config.toml
n_experts = 24
hidden_act = "swiglu"
moe_layers = [2, 3, 4, 5, 6, 7, 8, 9, 10, 11, 12]
normalize_top_k = true
balance_loss = 0.00101
balance_bias = true
init_std_router = 0.0151
norm = "rmsnorm"
learning_rate = 0.0122
batch_tokens = 131072
Below are experts of layer 5 (counted from 0) of a mixture-of-experts language model. Rows are named router (the router's row for the expert) and show model dimensions 0-95. Each number is 50 + 10 x the weight over its row's rms, rounded and kept within 0 to 99.
After each expert's rows: "comes before" lists some tokens at least twice as common just after its tokens as in all text. This comes from a sample of Wikipedia text that the model never trained on. Tokens count by the router's weight.

# expert 0
router:67 52 69 40 65 58 47 42 51 59 36 48 36 52 67 39 52 50 46 39 60 37 63 48 43 56 41 56 49 27 52 57 41 68 45 53 51 53 49 61 55 37 17 51 56 35 45 57 48 35 40 50 43 53 40 60 53 54 46 54 42 46 61 42 54 48 56 74 46 56 68 49 55 59 41 50 45 49 56 53 49 64 54 49 53 77 55 39 50 40 43 36 52 32 55 39
comes before: " the", " a", " to", " in", " as", " he"

# expert 1
router:71 47 57 38 55 66 55 42 63 56 53 40 45 49 77 37 50 51 27 45 43 41 48 39 47 53 52 33 28 52 57 66 48 50 64 53 39 41 62 52 58 52 31 49 46 42 44 57 46 41 30 47 54 44 28 51 55 63 46 54 44 29 55 47 48 46 63 59 66 47 61 63 42 54 45 49 55 42 53 50 44 51 51 44 29 49 57 46 52 31 67 53 47 51 39 45
comes before: " ", " the", " a", " \"", " B", " S"

# expert 23
router:37 57 66 65 38 46 47 48 51 55 52 36 44 30 60 46 63 65 44 55 66 58 52 36 48 65 49 54 53 32 43 53 49 32 60 51 52 53 58 53 62 43 41 52 31 36 35 72 55 57 60 54 39 65 40 60 54 63 38 55 53 40 66 50 66 34 53 52 70 45 57 51 34 47 32 45 51 41 52 55 46 60 47 36 49 56 47 38 49 59 61 46 40 50 38 62
comes before: "-", "|", "\n", "s", "The", "=="

# expert 20
router:38 48 43 40 47 59 41 39 69 76 56 50 22 58 56 50 57 45 18 55 65 52 57 65 45 67 48 54 56 51 49 49 45 59 59 68 48 42 57 56 48 37 52 47 45 42 45 48 54 47 58 39 46 61 32 46 39 45 44 50 21 48 64 44 51 37 48 47 60 35 44 60 39 53 34 55 42 43 35 45 43 60 50 51 42 48 58 47 55 60 47 55 46 37 50 57
comes before: " |", ",", " (", "i", "a", "ia"

# expert 14
router:60 43 74 47 57 82 62 48 55 74 35 51 43 56 64 59 64 44 36 50 56 44 55 52 34 60 63 53 50 52 62 61 46 52 43 52 43 46 55 57 59 35 35 45 59 29 50 62 49 48 48 54 44 57 38 53 59 69 44 64 46 50 77 51 68 45 42 46 58 54 61 53 53 63 46 47 57 44 62 50 67 62 43 45 45 57 55 48 45 61 58 45 54 51 47 52
comes before: "\n", " was", " and", " a", " is", " he"

# expert 13
router:42 47 68 32 46 59 49 41 64 60 53 48 53 55 59 50 92 52 30 38 64 44 47 41 44 51 50 34 58 34 40 46 40 32 44 54 63 37 64 57 50 53 50 44 48 46 45 53 53 58 43 39 43 70 49 47 49 52 38 53 56 48 51 48 63 34 46 60 59 40 60 56 55 56 38 28 47 49 44 45 57 54 59 51 46 59 54 47 61 60 66 41 41 47 50 65
comes before: "\n", " ", "|", "-", " The", "=="

# expert 22
router:46 51 58 43 51 50 48 50 51 71 56 29 43 33 45 50 70 49 47 54 48 51 47 52 56 53 55 52 56 47 30 50 55 65 72 55 37 38 48 49 64 53 33 42 36 26 50 55 44 49 52 51 48 53 53 47 75 51 50 51 48 42 49 41 35 42 53 46 53 43 54 74 26 60 51 41 46 48 45 55 80 55 48 53 47 49 51 40 68 40 39 38 34 44 65 50
comes before: "0", "1", "2", "9", "3", "5"

# expert 10
router:43 26 54 43 57 49 51 53 54 64 46 25 53 49 63 44 74 49 40 59 52 50 51 40 42 72 50 59 48 28 55 50 45 44 54 51 56 46 58 43 62 44 30 46 50 27 36 45 57 51 62 47 43 56 51 48 72 48 44 48 44 51 56 57 55 38 48 47 51 56 41 63 37 63 49 41 54 36 38 53 59 61 46 41 43 63 45 30 48 27 49 32 55 49 49 61
comes before: "1", "2", "0", "9", "3", "4"

# expert 17
router:67 57 62 34 47 46 37 28 64 54 54 44 44 51 62 47 63 45 27 50 43 34 39 47 53 53 53 28 39 33 48 44 41 38 47 56 42 47 50 55 63 57 39 43 44 42 44 51 45 53 55 41 52 58 38 57 55 58 49 48 49 38 58 44 58 58 64 67 74 39 60 54 55 70 54 35 46 41 32 44 59 61 66 58 40 62 60 51 54 38 59 48 40 42 60 47
comes before: " ", " the", "\n", "|", " L", " B"

# expert 3
router:41 57 50 38 52 57 51 40 47 63 51 35 41 42 48 49 76 45 41 51 49 53 62 56 51 46 61 50 48 55 43 46 45 65 60 47 46 47 52 54 68 46 21 39 37 17 55 77 44 44 59 52 54 45 52 58 64 55 41 47 51 43 47 52 54 43 48 54 39 49 43 75 38 67 61 57 51 47 45 43 65 54 57 49 48 55 47 45 72 49 40 28 56 52 42 52
comes before: "0", " |", "1", "9", "2", "8"

# expert 2
router:54 46 67 37 45 53 41 49 54 66 47 35 50 36 51 48 69 59 43 60 58 61 46 47 47 54 55 37 52 49 47 70 56 57 71 52 48 50 49 48 50 53 54 38 40 36 57 44 39 56 45 41 43 49 51 47 56 50 54 57 50 49 51 33 45 34 36 42 68 23 69 63 49 41 43 38 46 54 55 66 77 61 40 43 55 53 59 46 80 47 54 51 49 39 63 47
comes before: ":", "|", "-", " of", "==", "="

# expert 4
router:50 52 68 48 68 44 53 49 52 56 43 50 39 41 55 53 53 37 27 41 61 67 46 42 48 57 43 54 54 41 40 63 36 71 49 52 54 76 51 60 52 52 43 44 49 48 53 58 29 53 37 59 44 68 69 50 47 55 55 57 40 49 57 46 71 51 45 51 41 39 47 50 47 66 55 61 54 50 26 57 62 61 49 38 33 64 71 38 58 55 52 45 49 42 53 58
comes before: " of", ",", ".", " in", " and", " to"

# expert 9
router:47 54 61 43 64 64 41 43 52 69 61 50 54 47 76 37 53 48 41 58 48 69 53 41 48 51 67 49 55 51 48 65 27 54 63 59 61 69 51 51 66 47 59 38 39 48 37 59 51 32 44 48 51 53 61 52 58 58 50 59 42 45 37 40 54 43 37 46 55 47 56 63 54 47 40 57 44 23 32 58 62 51 39 41 48 54 57 39 58 49 74 40 52 48 45 48
comes before: " of", ",", ".", " and", " in", "s"

# expert 7
router:69 33 69 48 54 47 48 32 57 54 50 46 44 47 50 37 56 39 47 47 54 45 63 52 56 68 51 54 57 33 46 50 37 74 43 52 41 64 51 67 58 48 34 43 37 41 52 52 38 46 41 47 41 55 49 66 59 56 32 49 47 32 65 35 43 50 71 70 58 62 72 53 53 61 55 53 45 43 37 46 40 63 61 54 53 59 46 36 52 42 57 43 57 46 53 53
comes before: " the", " a", " to", " by", " in", " his"